config.yaml
d_model: 256
activation: "squared_relu"
lr_router: 0.000329
beta2: 0.95
steps: 6071
Below are experts of layer 6 (counted from 0) of a mixture-of-experts language model. Rows are named router (the router's row for the expert), up (a neuron's input weights, with its number) and show model dimensions 0-255. Each number is 128 + 32 x the weight over its row's rms, rounded and kept within 0 to 255. Numbers have three digits each.
After each expert's rows: a language model's description of what the expert responds to. This comes from a sample of Wikipedia text that the model never trained on.

# expert 58
router:100118131139135103178155113178112205112122092123153070137141126127147076135090155123109127122096111152105151111122176127145119198130106090172143156202051179104080161146183144116145104070130175181146148152083121088109081150120166098123116135139099151141111119130080052174105074155192059133148158131094082185170196088155187094154108086109134196116160064140104140120091131135096139117171144146105124128086110157111150142173153125145156122143167149132127146172128153169115126128173135102132099158158127142133106141103133152185173138129120173113161113173142082130088152084130200160104087193085135049098166079148091101162118150160112162115111134130113142145112175150121095133198108102090175143076117103053156133144123135128080127121093165131168136164132119146136112144157044
up1:157185142154132118146136212112108146095094155095113114121147094133155131143145103190122109088127098095161119138123107124060141156158182147151145115165137140116162016144150086116147103082135116154143084166113066094100135116074119070102148133103061150158099099108097132101135148095143129076140139137116140152084138043111155173082108114092176154073124146143150070091121171168100096152063123183068127147117137133136148132107138126150073115120068117142098144147117172180085169102141143168148157150112060179125101076196142092142069143131141110158129135087104144110113184143087156106127094177165146161045156127120163142134179085078113135049120164149135154143077104189107128129134139165152112127067128134136101146128159150147135115070114107167154140178115143128137125144213121
up2:162162133145135116148127177119130111112126125069122165201117131106117101119173161123171140118133176117149093139070130107150143144133151125125100088121108143156131128089142117141109056127125158109122123208090181118196099139148089149183139165140156114105090169181117101148101100138208104158117124158111071137182161162157138121153152132164155135140150144140136119201082153113129102141119190179125119085102180133145102113137083154082158149088156101129196095134112149119176173165184100126141091107095051090175123130101076147143069100163128118112135127117149114092111110086118150097092115105094151139103120054171170046103107159146081178119128053146058105188088111066106132086152159080053104143053113115134119128150086135132126083088082133085172130113107150143135113176125100
up3:102129156198151161194147116116128113152163169132140114125133140153110081151124093139163221089089089124151100139074151103083115148103121199176114122080104171121125150122157172136199127117085131082118134122171118115142112126099113051190124051170128156136096098075129162157142108106157113130140107148171156156176103118074180111154134076114077148138103142136064156131087107103127122094191126101138048136041137160102169062138132109115125118110116159061146131190159117140126123142114137213113131139153161098091138143120121155108167112115148113118094074150066120160201152138129122135171118137096135175137157149137138184112125123096142197097098079145099157132119158093040125114163117143120076154137106100067084153177110146147108157133073117109110136137117122164148132147155070
up4:135176105149084108120151176228106113119106122108109071056142173125102092106146185140079103110106122203061110074101186182132089170136120147144132118098160063105146166149177150095124097110063123127199080179132136099169122182095136128118125131225060085165126126120173128147179160156110124113112112138133125136176121145118144105110155129107116145140107126137070135112106165122135128154125104169081153105130153106131161143113156103135201071117153162173131087166145109112129071141186162099121066122088130153101132138166106082164099127087121112112118108118115140141099152148112156109174090174133101123165137055142073202104116081137127125139180100089117104155112111098160143195102118170104148102051141127087183135153086111119055144115168121130119145129116136105181119124131105
up5:103141136122159130107081191159153083136147140111166117084099134178166148128138127118196137167118107132108092166150126093147174141165082110114192144047066117082153083104107141123076151107127177091124074173090105108138141175121149151172085133147126104136065197145118135181146106158140136130143151114119123084134183044123103131094195138123067195127104186130139126114136129073129151175132140164105199129124123108129140159111072118129117135093177126100129169120084155167091107083098164169113142148139096104079133081079158146169155158104144138124090121152202151115126094132073109132114117121089130149114119058122125148164104096180127137145069179115166186123115148121112114142142159166076175089080119111088103180100136118111158103123134146111127163081038128090122082104177063
Description: Digits finishing years, seasons and match scores in tables and sports records, like 20-16, 5–0, 1975–76, plus Total, FW, MF.

# expert 24
router:145112105088064114103089157188088120095175100133170092112158117097154059125145174114164157139144136127110163120131183071111144179171115122175127185140040168127135117165152142166109120081128115117074138072131153101118094147155162079074128149133114117177155090128107150089115122112188078118150114108137123120089170119135190167145134127164144160116116119127114105152126158100117140131131096104125123114136136105071097064170173187113171083114085123153215097163110185101157159109141185125121134092140164162112087145155159122126090108133134179138196130162141133104120132095076151197128079118137099129132170109082064125127142158203111104105142169163155122080143143151066134140160098167099191172116114094065118060195170133170119114144150122134152118127187151160181108100135090
up0:146143155127140085164121164163142116174075109144133070140113102033185119101163123127128083125150128140104121117137103077136109142109125083106133157104092104105098092193131127123149137151064124078167188127093098142098088082172152148135085134126130194171116087119131144179114195113179124146077189114144087148116151123147116128158161127125144134133143144122098123145179167124104118150120100120137127103125205162133158110070089124149111107071180151155066115151163133117123152173095174069090112147065112123113069184123139112182089125203113126142149089146100156118082152067115131136146123163119171101149150156102150066106158078150102100138153176091138178148089164142174154195113190081082135082122092110123085087061133105167127124134126198143118130144121108217126148072123135
up1:088089149097111111142127113156128050133108121108107128146154124096125116173143163157118113096071116154173094105117143161150096128177160150172115098124142147162139113085148116103141147082105202160107071069098136145180078101128162148120203082152117070090131084122162149147104144151144144092169125120103138110101037123117109136139128116083171098138154127125089084137174148113124153223143144150074156092105177130133119101165098148033179162057136124133097138124134170060158162127151135180097146121156110128108157092106163136146107113133114116092112097120170113050122175115141099074128096139159148122121125080103081083138152199131124113120118126188125158088155120163124203144185075184142174070106197122142085087125148109135090083120150129170095154175137169129177113143120123
up2:163079098125148138179154115151114135078125131121142084149138071141149138064141142105188109165075113170111103068074097110079128129132101141093112139134095145068106061129121137140147138051135144079129158172139133162067094135158105104121090150167087113103177146140138152125172067072086073132083134129134087076094151086169172131106135090151101131073144188111150089132154136144124107107082179082127106108118135109100131118160146159067185077150159085124187067145170142146127102096163118097066137141149143128132155133110177121118096118146141152124122132155162146107157023150170103117178107095173122143129176126120095146107133152080106128104161113107095138128120123133126103148148130175086128167146108048077159139158104151100095217110161116123070122101118112169122137209151057
up3:134098160173127120161138165141146129148149134110108186133094194146092140110119094111084126136178069100145150071079160080111162123163159135112189139102087134141133100188109168153169151085182135137111077166124145135131127128168077152159140117085008129188102159117123167113116145103161169104098135130089143157106083137121132169155116035139135098179138112116133091155164177104081195140142089128123090177096096128084122120141152165161125128159127088182110163147209176072082145133137107156141195082120174164089146125148173154082127130153089140176168164146114113143167094141100130134091112131123093086138173136119116106073125134151115045137130171142101089097146178109063084202210142159129145146113156154115113141119175129119149126126125110087139149125160142104110103112160100
up4:134120102136107187133095172128103128143150141079115142126145106132133101141173173147190091184163064100132086153121148127153135150074107128212127188164056133149130082136181154179155128152147149145131107136139134114172096119153123093124111148128089089138139102111085105109150156108130128133152115103162132157148121102113189203070127145101138092130147095046131124173094156168082115151091168120146138130136198146113204112093218120145094107116099099154207138205118142178163174089107125195108178145196096127141120103169140133141112032057164128134133096138119152140145155129108162135114129134162151132135162135087089109104133179109097090117137162105188128114142197113124100155138161107108099158057116102070136063156142095140108076112122133110135140113070099170132108103158126
Description: Closing pieces of place and team names and sports-table cells, such as (Ipsw)ich, (Wake)field, Swan(se)a, York, out, up.

# expert 51
router:172176084153145128147123127119119124134125118145142106168183130105132076069127143130101132154135107156135109120162101169148093185098184132111122109148130156102146106160174222141098105113065160087134099104076209060143178155091199114107188145109173094222142128131087128134134126198166142170100135086148102143098136153153154136154163207137135158204101155111107115170087094108112112158151153101203122109153149096089161127155144178138135141130170152109095133128193170140119105154087143102072135085089136171181129136126129139143141145144130178140177087147091142128072128113114169164142133164113155092094188094079139176079138195140160161147130116122143070133144156149156155094181094082112089137139099120088189116095126156138120089104168169100118165124123161148167087136110141
up2:107163152163130115130150126138105111098118136140118137158143151115125106186184118144125170146103136157125160098193144110086104163116087096094188112116158140085138134133148168132099111092038102144039166119169166098093130075100170071109170120162148151176068130141071148187142122133124157110123148136159157126175156157145121092158122151085106133135165129138089096098127132197135168089164139114136059171172156098106151103163093181111184072126145112067131124118116106117153142171136082164115208117158180118191128168167134152062139125090139128162106050159152100120101060143181095122162147172117148134167116138104175144112129098087109153133151166113154181133152152108073127084141163166129136159143131073108128142152074142144168137152100113115075091171090052106175176095096102
up3:115130089153123116158074131172131126162113136119131134144137186111152135087147080184131140108120134154149129149105127118187145139113189098197150129113178109114157150108164139128149115103124184117145121128135180092122141155061139180084146185120141144195093161138142141090150127139125123131184183139160195108136160092082131119145181144177102123116102130098080122118106101166097150140127146133090152173126091127116139094130196085163102103177195173182119177096100134121072116124099091093141199138097151191145076160139138127178132155111109191089103101129145137119099138104139100122147145164170128157108175073138145147077206152145141133099124182141139105110154219129149150076161091181152161048125084124078109196172113072159144136158152140122118202073160142105188134093146104
up4:120153137161193075099111128111087125143063113141173178096164136148131134179086152105107131207166152180129150086108067121156123152111152136165139102099093086143129129173152141172112136141145164106123072130084081081119130147170151151072121161130143134126125062117131160210168160123187116066155159077148115120187102172105163116081121151149133158098103190133133160163150151113160077167106116140189086113142158106124168089128081132081111151140140143082096137149178149158085141119190125138161155129048114136103131084147145115167151195188066175123144155127165123052173107062131184169095146147128156094136160111106134155098116127148123134108187130129184144109085106147113177123163113130092108146154136123073132167106107097122139100067159168131148109187112146181112094106088126
up5:126134115087175167152134208150075121146139148124084147131129119113201074114151120117114138118104095144092136106129098126184103134139164159153104130149063095150126189093154140132124165143098103190146131134108144118130126067088149177098135107168115104178090130089158104132166098098146107111126132092124079076103143114116102160140073160077079132046108128135127123124105114102102144178120095082169101111189142146169112119120070162044079126154167111144080214133192183120111178110130152120109191127190126122089171214110123154104117173137162159122179110166125196190149123165129147175091142143067142118137177134101146152112197136170153130132109169119092133174143125112126094154108133080143067127117131112076161102143111112106125173171088123085122148149144155181159142169127074
up6:117184224165082127181136161148157070150102155141162117158119131126145118064094157135134197143140129177204133115150117099144100141066122070108141155157075129098143115173156137141121120107175167144125164154140133146102174117167165101112149146085145076159140210161105086140112146171180117138082105123166125094102106127112141175188184181126103159163186176132129109173102119123136079103098118124117111155111138168118156095147117107133072152143191094140133191184144114158102084123123152160125110095141152156144130164155126100143150123118146132140156124137160148126176059187127105087149165087167192113128075177104120128200151103163111117091123100118115073142114062098141064122127107114150101093064072053152193117124104089159174130094116133151131137120167128173175132120132114
Description: Inner pieces of foreign place and proper names and raw bytes of accented or non-Latin script, as in Buenos Aires, Taipei, Japanese.

# expert 13
router:103117143132156095139042122100161109114098103116150126129127174080187082117173117151074137124120138116176111163130176137180148157095107118062075118100101142099102085157137134145092144054142169205089153125145145073222101157122168110108137155153153055140157121167116130095109117141136171079156176099124091175121107180094161064084183196125137130154207131115111104093103210091140126108154152165145142083107150138125096114140101141184147148091126123158158102106136187146107145144116153091164083101130163171087100144136126162106112139137161159184092136129140091087171110121128086143123117197135143111086151097122058125089099135123154139089127158159121091157113099099123126135202155145079136194120087089085168106166166177149090114130153158118142140128152103147174101081147133
up0:096110181119115120071140076127102155151141165112152112141046123157087113074114128169132154093150103103122115203072124047143153142120139086114136119120080086141113118224141127175173110152119130153091101158143196137084060118154112070116190116176170139136126126146098119151111087147152155076092145143106121156129131099109174108136112121174136156153193137149063111156137167106086167120151166135097148131119137126118118112117042136118111133129098104163134111120144179162110124134134097125102081124168151140146094126092164156102140067099146114096132098088113103055154141109136108100123098205087125098146089103106146104138066132104109083070104118170111106156114107181070161114190055153103070129061168128103088157095148101195109105090077128127173159163182149149141142161120137
up1:127141156178197158139161139133154097115138091111079167205116111089133093096198115148110155121162108100101126060090168149167138149096127177094138078096123166154085113114153117123096206079102152119122119164063160115139112128159097096117097170089134175076178131124112137143139107120111071087080169125106109129144132114151156157168138096111152124136128145111155100089104125111112124092161136088144077113182082093152132123160098114154106174103192168147172128149144189172185202122163080151142092144073132136112156075140084163137152176115175155098107137173147084092158089094116070124173134172089155127105062147087169150123092114143161156170131186130084126115076072134160156136137123129114090139203162079096181110101161145140103111121092105161082152160133072105177120165144120
up2:156178082137114162111126122117140079082127081056115108099093119173186107165113082174129118140132119172183111113154170143155116111110178139177089134097107139054113167079127129095156183083138149085091166093164143090074172126169142180156153120188054139155150126179120111132150093132180116145125111137130167148122137141043124107161164095115108146125103137134121175108102125126148189110143157082142178125090184098120062170136072104134116129142126196165153087143147140151121125140149156143088118139162130080108120160111114147100173145144174146096108119108143146114195156144129145148200111162078177111089178079058116138133147175121108171142121124086127138146153155045154151192139114097112118129068194124066156173175133139161170102124133106156081138195163120115114141129140108
up3:105152120199100185105061100096146102092170111118144132133157113143157144128126116134187146132190113093185149135165135109115120123078155099092138131134094158158173163115092101098116091093139111130105127187180086133181118090102130132129109143178142117143124143156137151143161111115143128111149168111156143146055110195085133163161153139077103136067180122107141073203150183076107142153084198209201103107183136103110139100115151207178136122115153121112138198180156165082127129099118114145149166079124127146158154183118128123120151118133137120112198153100137116134153111135081107131164144093108145053099123064071067125084154112143148097064155130145091167097117049126087125104153082106133102095122093103163124134158128091122148163115153107189143116120169139178162084141102115
up4:155107122135096180124174125142135123118073125090143122153167140108127158154153101161176113119156150123122090117116151106135174132149131075150149175114135101132083094154175136135173110112119112120146100145148093116198109156178114150133170168097136111145116152129159142163111120093169085155118112100109111163118120184108059066143107087198113165101140149177076073182142171158095135080152109170129176132129162195145129099105160076035145104141144070155152167194193116078142159183135156128092061152092143104125117146143099060116180196185104158094111106126185114091068128096102149146114111170120095057189117156107113137136124175139120171107144113177156147169116134080122149160159210137114137109136127174099133048133141142160115142113138105168154113143156095127194176139108131
Description: Word endings and whole words for roles and names, especially instruments in band personnel lists, e.g. viol-in, rhyth-m guitar, footballer, John.

# expert 52
router:157104189110120085127062144145130137092136127149157127170148115062186130087158176142096158128144108167148100112128125157159204144124102152151091076155106111098109124179153169128117103062165142172168130151113156065132125093155100106073128111135146093149130068130156133116114081118103110184173129089115176167095126138110114166141156151185111146184149111089132161116134131070132175161108118127090140132064085100101110080209079142155111095105134112095133215135117143114066086200151138134131108089174056168135120174215169067170128128119117150153141134151154068084097095112148134197125098152110135125156157141114097137071118104152149147063110115089126130161106165155131098096187102139064159136165111049174137098105120114123076141152125145129143137158173151110146142145132143
up2:149128107182145070102137178182118087108104093098137163116174151143108083140105140124116080158136113202148142125064121109133116113130075057164217063115114078123118192127188105125123144114170145120119108150143122162120129150167155164125127100140128141132098082130185186168181154129128152116142156102155110154089164111098147126134170166138141123104127165166098106123137174177116092134113147173128092113105124093112102122121124077094199124164158098082070072090191136122070101186125125107081126189061091183114085095120143150173149107125123158123116063109170205090135092136096140111077133170131126151154075120128118113147078110082131173143152149164075148120148088083180107161123075186156073114097105093114145133151122094116129178083135130094160110168185143128117092118165137
up3:157138115115173119137143147156134177097201115137149116141198169114101163086092151134127161047164123167149100092149154122133179118206141151107148115152141113134109190055150139124100091138105115126172125077124177144126183132135140106146124152131114128120069119175123155132087118078027192106122166127194126108163141136157168151137127102133148176112157087118122123185157193128149160092092090153119159135157112105151135125130188164098065110112166150128090097119080106113064112101109093105170149100109137114104105116118132137097152142146139118115155146130117112123108147142163109106147146138123191136182130133112116127127120104051133115069150159169068095174088147131115164019123104108110104178121111151187195145094090164024138078158171105121140123148102162137171170079133107
up4:166109068182136109172068128204181106114160150158097127190092117102119130137161148142126124130159155153150121151161129082092109145099142131066117109101128149126046177145139110160116132081103159124122120110131105116121113124151067182107110084141142090114128150106096129177191139142104135149121112113144163099123091166141125106109090175164180089124108108074104117167170140169122142185163107140136034116132083069119124112150090159148104116077117146069132143141203154171092186098142194202134112127187134152089103117162099127163126147110141155085111145112178094075161179136143082162112115145152162171080100179084077132103122106089119145071186156075164130156095189114065156123184111182082124147150094142158103076099105110174172120154097152155126128166110130135125124160134138
up5:129093128195153093139137128114117113160114131040133118158153125159056117098118147164144096122117117137150170112139102141102131139130157065149143162085063152140091138109140125124123119116136138155148158157066107073081123149088184142110144136117154140197085056046157118085171081123110102135156101128097167164112157133135122161154111063135105136149102150158127096177160134121094189137158137102113113209105143122084154132138087119130130142103126101127125194117078123143139146133193132158149149149133199139103095115163146165064073140192123103119135133109204099121068090068111140106164104114138113122126127111145130073124147071161150156097097136181141149186148106138076093068138116172175139164151093095138092101190133159109163159139152135124164153093171206080171150136036144
up6:145102175107156137144086134137117101104106170137130127129169100145175123120115165180113180104120118135106142120091125104172167113120155111163098087166074078153129134116144144121169150099169118136153111117128138135138103063118100082096141131095150114088166127181165132142099114075092105152208173157130210176063126179155087139130071146135137087182117132123104133153145143096116175104109194126126177105097105125096129112179107135064119113083145051217121158076163122141118098151145090211095081111078067123171114229167105123161201056127145121139104104163127121098119148080149110096103107113140114121128163101080112173109148095104118165139152164137148113166148100178162117075128182158116133102121096141188128162085098143149137207127100140129119072147131148128077117155119104
Description: Plural and final suffixes such as -s, -es, -ions, -ts in districts or Marlins, plus they, them, people, would, will.

# expert 9
router:078087155106134108100070155164103108120179091159119075112113174143125146057145163194078140105135121129183111145166142147116113146100181105144136108134161154115071153117154189147182142070086171113136164111105125075143093138167125123150152119120087124126150106144165101114134107102166102172100154112081105161151138108128139161115111165132081126112104082135068174107138089106089181130096118143130100098097080107121091163143140168157152137128127168124145137113149138153075130158114145139118094123131104150127131118137151116087142172145149150194114126114115114060163136059098117184159048136153152089088160122086149209161146128064066112137145142113146146132114110129105125190199136091052120146113109148046134105128104131125064108150163149139177219108152175159237133159129080
up1:100198136131154124090119102162173107200166096158169135153093177066109155135142088090166042101114071184057144104155114146131152143158137172148126091112191105135150122125099155160142143093147141148166174065096145097149108130148093141114112143178141080150120191117110160147100105138105100121145147077154092139121110096119152135162135120122140103152094092116081103136149149073087013156083127150106120165163137117101155168153093093175102129104137145119072129132113118187108147048088100116137090150159137102146157145131072160097128183125069140124082098140169150110105117132128123137211126136148112118131089142194160138136094086117129130136140132088117175158143158117117128148144114195062070162112148116086126147074090147110078141106146111134163130151123108176219088065139100
up2:141118118142187154143155165081104109103177177084174108111147096124134094096153232116088149127142094133159129139138116077140176143186116106153129121134085099145118104138148182120131167149123128088119102066122162135104138118179142070136125139128097130071146087101138108134173104156117096081094110101151147078077116116108149100169138187130096188137118145183150083100112140096110140124135113091137179052077177114134172116098052104123131118157123121158199148112134136170139150093100148056085156115113147107119084112087150123139119149156111136198084164154132089027171175066143124123122097102137102137135096148082134117080136137105155057099159104159100194126191190139117117132127153136134098068151153082111169128084133048103147095121145147122141187129088108133167100129182134
up3:088150151127148087117113100080092122127150152183186122118187151099132116152084156189160148196104075065098136127125136128157157136081136094140166097119098183148150115153176131171199155080134120161156145164188176097079175086102150120089137134179110070118081189130148194165082090094201109145171154110142149143133064169130127161150122165151134152161174102138109149130073132137150154107155091121105133149140156104160087183132137116106117157112150147150139123133085155126103114166152147128133120073086109096174170153133152139121136203152123130155128150108064162111173086138140215117114153108127112104196150142107128126172128120122103152109151122095159152095143106107155087086241154153106127149085149103121129126151169161120092128146093200161140109087145085127174152160067087
up4:117135172088096113099188174182043102130164160162146163089098115142151120114090157161111131127163140096175160176092118185163150134094121168103113126068113121117124168133114164126168172083111107193067105116083156114150061144130171104146144100129094139124160065158124170186162097098142122178165097126129090156072101149045132139060128116116118115148170104127159128174122127082114133177069156138111123185153135059132119183118197149126138128117162101074161172136113105149069135148165131148082124112166096142147115141139141141149185117066104115104149131139151121141151163118123120130103148128170154133102120089080153105075156131145092130085175166126131202090151143121097110100174109172124103122084176157115147146126103122112144114142170116121155186181234156163170083164097136
up5:048172105066143141125106190141127103105155138060151134117115167149170146048121167126118161136154091192184132099188174097065131131080179121127152092168082166111115127121125149166120168153164143119123153117119082102124131156071128153103143088087164120140102090130132152173145078077139151124095126116171159119173163150071130206141092127138102118148108191170102160107100122180100096065145135138106111080170135182130119085133163168114151206107146150121170124105101118183122139073141105143172087170140119139148107163165126138120129151129172129127125136132095160118110124134151169123133077141066189114093139132113122148078135117148167105066126175140197137153101152121109112114140160131149154138090089133128070117136113124086120152132112135105218159139144163227196092077115089
Description: Month names before a day number, and commas after dates, places or numbers, as in November 16, 1965, Cali, Colombia.

# expert 31
router:134182101181148160169104160100100136137213113115185097153161095128131071141107132067160163155150064072118160157105171096129118204135162156140111196138151104046101087132165159152163140083138152108137158104131171112123114159082098094103136126149072131129148116099108167123191177076149130187119124122155118127120143086144150179158174148080157118095132131146089169130169124144091152134136150063148118111189185130133068119159150200090113101111113129129118160151160105115116117130104145124105181077127152169072178130125085174133097134170107202126128077172144154101125122096114143188161075094130136096094180141084086146133147117133092138087113171112126168169169157112121121104202116109125073126132140138064145098123122168140131125121077138123159130117178171172192139124065126
up1:163150161177143175172108150140121146104157133176139138165107106150054070123118163116103118170125123080090102135113123145138108182157115155119128112119145131165180107083105158142108169165143119147142114104159141149098101136164117107146179096177176091188174126186151195151134164119127139160102107109122122109136125134146149161136130136166115129090118093130081137067092177084142132150108084096159085100150076106059090111190146176108142117061180142185062148141126094139110157078103109095111124112158185199138172101151208149109099213161059078115141104154126092144150104082128173149112141088156126096129180147114083114120149141093072140135172156135104150204097152118118123126133139160095178151161114119124160086047150115157096178147145198099180136122096133100142094107113081
up2:169160196149059114210098112131129062165113127080112086162171115097103094087170097178097132107064162113148145101127065160094199127138112152115123117169078102089118077148177145161131147159138193127104094139163078115122120088121125143127105128119069146147151133040088166130159108113121168136096108048066117158131105092142153093161083117139156152146110128130136096163160184102087119104122150161133185093072113162114150089128087124084139145149160087190129120130040157108116125093105073131107116061100127143136134148095135145189111141173121162113181156170178128138170126166102101078096088103168106117134152098150100102116166103129108076099142132163111121152139115131157171127182143119112106098136157110122105104111151134151106161105156151174144097231105138108122118078165110
up3:179148148125096171101124123113127162101109109077132130087178139092153099143110168078142170168146159123146145086143123178138102189120086152118144141081130059101106184092152119089080112116135114072087145129114103091172085117158156151103121105120135136179134126111087153145117119086184125077108122112154156120104087173141159190117154055111112127122132088118128101076152206094170149123101126078152155104119114093151116099134124188075055083161147116112118166180188125125080096145175186145153120092155126127099147157147103076103130106094077170152126171136163157123170134083113132096131115084092145128139104128169141159117118168137154134091089106198144127149174180140107055136177086128118102179088136088058128062180097133119131149190181115056117126185158127102108117110069103
up4:068196141087116107104106173086094135084168101084129109127204098171083127075132121063151157100151113073146138114158153181181190143103153115086066167116112150100063090117150159175116147143140141168116116173160137108113117144137109185106176147135155186155084175133118167140124133153151099168123142138133076102181145136163110093082162173134129170108164164086127134137122100128144147160114114107100162150113164123147048172089191185112085157145149095083172107153125085079109203160108098112167116116120129192115193129123104154127142135092113109090137118144100096104117094122105125171140172157143163142148113140138068137203151076187173163108143085066127177134146140137105160138145136142116064120119154136086165137130116179134093128117109157082133149166193170131143083149170142
up5:091127109162112127102131111159117108142165148134014128156149113141094071174110121186059117159102100109173099092147137148159130144126165189185103144131119112181152122140159174122210112121161077169119140111109147150156115111109077157113078160160182170161115118149149118160121143097195068147109138147112129144175200075144080118139116086067129118128204123114130110090141148073133113126148168106123103084144143120098127183171106106070137105147112177076126084118138150196134128103092120150086097088090098169153108118082153141105047129092090142145159146130122093132109110142090185166108110064106161143118147138106120135148145085192077152127101127117087081170154155096136120118182182129099096180126122120075138145163107077153126123116067118187087082167083111115146140099137155
Description: Second or opening syllables of proper names and foreign words, often right after a capital, e.g. M-ine-iro, By-dgoszcz, Re, Mont, Ben.

# expert 36
router:108125079178089100132117156155177136168158131105141100102187090081124073103199134132092119096123159129102072085150171080117112186112133177099087162139130180086080144122209154143139109089104089132142131177072140089167163158130121156141177088173087107129072145151116153109141151151096091189118172109136136151125134145202099142143185133183182097114080091109091104105070094128116220179097140145109108077127124151111132144156182128172185167144113143146116210127116145103116151152151112119075155149113112155174164110169039096167109140142114126156103128145153130106117103102126101152153085154138129148072172117117124184122107131141090088095107153155176131128054116089142085149126170105084130112096125136106102095135084063096116078110129098123177131129163100145133142129073128
up0:118148149150125099109140153088153109198098115170156074076109123194133103159162112133121131155074140141164092090096118100135121157107157105120163125129138172193132121115136125175075125140103128127136137129077171089163097105128135145160128126172116079143139132138148108127060113097093155093168161174160080142148099151117119112123153123142127036103164139093085140123139132125059193125147076097106112078098177104175157114166116103127196085127190163095127134067118181186091143154173123085125116138148157122115093178166068099152137105149160158106118149182103088079126096217130241098144166152086137140134116150135116160097130075127104135169111079165098141165132115192123149140158150098124091126140111145072095130064112145098154136214162110188145108138089091162132119140114152
up1:138225088116204082194082169127128137154121103098139089104108102124122132100148149106135134146170129113137158123084156095123133150133134151138090085133091171165150106149169122118056064136046117136164097153120177149166143122097088117134152075142143176158129147169108060132117095128099121139079115108088097079171117154097090144170136158081063148118106112183098082147124180124106164143111105087155114092090118109126127137200125121074124127134160081171122186153179095115091141095093116147169161126169093091178122109176148179075120111119169071112077127102081143086145169066124145109114090153116127127083161125110137140107098165118180199103164189165132117130121142184106093068164061115130134136121134154079137065085113117095094152127182100110141094168113127137135136149114170
up2:180125118174188140134097117124138089139066110107107125158191155065098128164187096123109112162129142118091147112083172059126126186108180157147125131159148092139104113137149155160136140144163154167098176063156156140185138162128129144074100123167149122135071118158109138098102128066148070151172117100094113233105218114161141085090161161134144171163109185101118119176099125122087121155129107186035126160157128101153170155103098090098103122160162172126133149153090093131118151149114073115125144091132121168055102151137101176068124116105127116191143122127121083108177102115147126102144089124137129129074174061097146119118167114128115137113108105115112147104154106146170131097144083115090138130114067116080067139133162114125129170104088104088143080175124091075109073141099101
up3:120136150183085173152140153135121083174160104124092015164145081088142093121161100150174070102151121156157088114146185120114112114149137119127188165120039147087102124116185123130146179102067116162128112136151142098149136126096088056113148157110110093113142125120096105166091121104136072162141113105113071097184126157139157166226083177172157150107113092130150109110132170141131141125144130149086119095125099156112135113128107103099129153150072090140139127089142113099148164107155096111061186126083139168118111168138072117152116019158124115108070130158097125141080160083131122148145099145127098150071136114124181105144133107117112092089123120148139149073140103131118109176131108087082156099107153109088090184088111059155150133068142156165163094119097115191098181146110141
up4:124128165126076087141148149130145218121125178111164129115176092162163099148158144112106123093147194173131158040110113121109164120058091133111086142167140156149147100073149129096133134108077100077138158146106111125067082132103128145108188113145107114211112135130108122152141110172159097146212152144122111191094155164163085133140134133118120117162102110126122112174085112077171154108104123116073099079145125157158172140178195097119109125100129142144139157189151144134124172111119123143141061076123072180152121154133129140103119110083162170086120137141072127161137092125082081119099145032051103114138100097172113107155092141123135127108106172095153152130134084119132155197087183169145114105116125122081104103194104081109097178115100129162133087122057112092119145158123093
Description: Newline tokens ending lines or table rows, and first lowercase stems of longer words such as pat(rol), d(inner), desc(ent).

# expert 37
router:150101159124144142191122179125120145097135098089157090122120197145188107083153124130130149118136101166143082159085104118178099180099097089141112115111088143081052132146135161089137143136115163108154133078127146023103088161133146122131162117141169186139118106142101065075089098090163099123139152080157132144163146115129153130098125178119129169207172086080138141097101087101167162095136122082161116140153108124096113099134155145138141160148114114178150155181146181115142182132109120152103109102116120172142086130149137152089115173174173176155129132161178143063072165060124148206147053067112113108127104152065140112108129167155158089085097120093163166160126175107091123114144179099068144116128136085140109162064118109130113101156129142154157193128145161148178080112099142
up0:165132086123070159147144098126136114144081146148141146115090144047137063159167102135205137171146152096156113060060180107142157146125083120152141122133181210080139085126148096134159120111128165172174133107129107092110118125089139099101142164122109150167104114176105154153102144130142088195097135155110114170166117052187135067122156093104133073121106043159126142182155137140090143115167097120133138169130146142128139119169144136156190116144185137037085157238135136104113115122095132129123101155143184154107137086154122109089132088118095119112136110124143084135160102130131146164084093123128094126161109144168096100113128110174113100124147061066100081141142163092110094163197106157107102193136123082132158171119084093137104131146195112117105108139151068123094108097119123
up1:102201103171063138104057131138103111128132113137135114167108095135156133131143157105060072093162112194195085079160158130179170131089136063156159147161086130177139119108146135127160184140130144142133123182118118086167049117127110071159097110138126122161133122133105099137124139103100137140080131105131065071158088090161090113102136072128095136121126103093120125091160123110159154122087101113126219112063129111102149100126191177173122127083140071158194106155151140124129123109084101094105185128121060134121113114104097078129127102096091121154102123124152093146111127103128077114214154099126131155126108155120109147078129186178100155043113137059161161159146112113078142148096138124123176091089177159107104110129102110163151108135092117136150152151115168124099211179121128
up2:141173126166125209190154090188080166130133150072124131113107100106137091110142107109128076162086102128144142153118076140111130160113100148136173117110189123092132096145167112124092167126153139175169101159132196116108144072099158206154188101163202158110066105162072123141137126134147087139142147098158166175157110134120135083078113181168135154196152149124126135136128172091120115133110157208112194179151095093093110143111171130123118130136090121121112140164117146162144144115102149139088126111128140118117137109150148133117112182178145134160112149199098117113147121104136068072173111107105078154147110131106177120129112163159133110146104201163129171085138130073144171138127138097060028112128197114142134142124120096101086096152160088071169218135091178123125133149149121
up3:116174163207140114157173136128099117121117118161143133176088184122146091124157124113152132135177092127104109180121087061090112117139181029136138108108095198066144138197133150127120154159217093083101185151114208053094119106120185113061145128128077167194115142165133097149148138079176119105104092144126128129112132079147149209105117102096108173132146129142096135067156101140143143132146184073165088163142130148079141138123134138101148137127140120139095142169137125086135097112157090120138195106134177154122128170109165133177189150133120125163064158176114134073125169142142138141175116132114102134101172162098142133100159165158145098095126132116117108063148175129082144087122152150129129179134102080056122114077141148087134099118095111137162118131139130116144198163124152
up4:161099136173158164175170157129133046095145124124166126094060149067201125092154171123178130108114119173065088124161173112083123155093190135076081143126104109110124122070101194038168146077138201127096127160129151131141163134109122126123096141191076120113103117134146159148116131119145136119122130162126123132157158116167149097131156101107139147192167124116140136111130157131157078150143111151105164143107162106184124173126101144104104131158130145122142167150104160131162202127143124085118094100072119142074164098139120099129164092119119110161206145137187091088082111094159108132172076116124096141085192071114094158128113105135168022182117133108138110123144090180126111208134077112138112142089125129135117203097119139078110079133096144151161160141116134175167135162121116
Description: Measurement units and endings after numbers or place names in infoboxes, e.g. km, cm, mi, °N, %, States after United, Germany.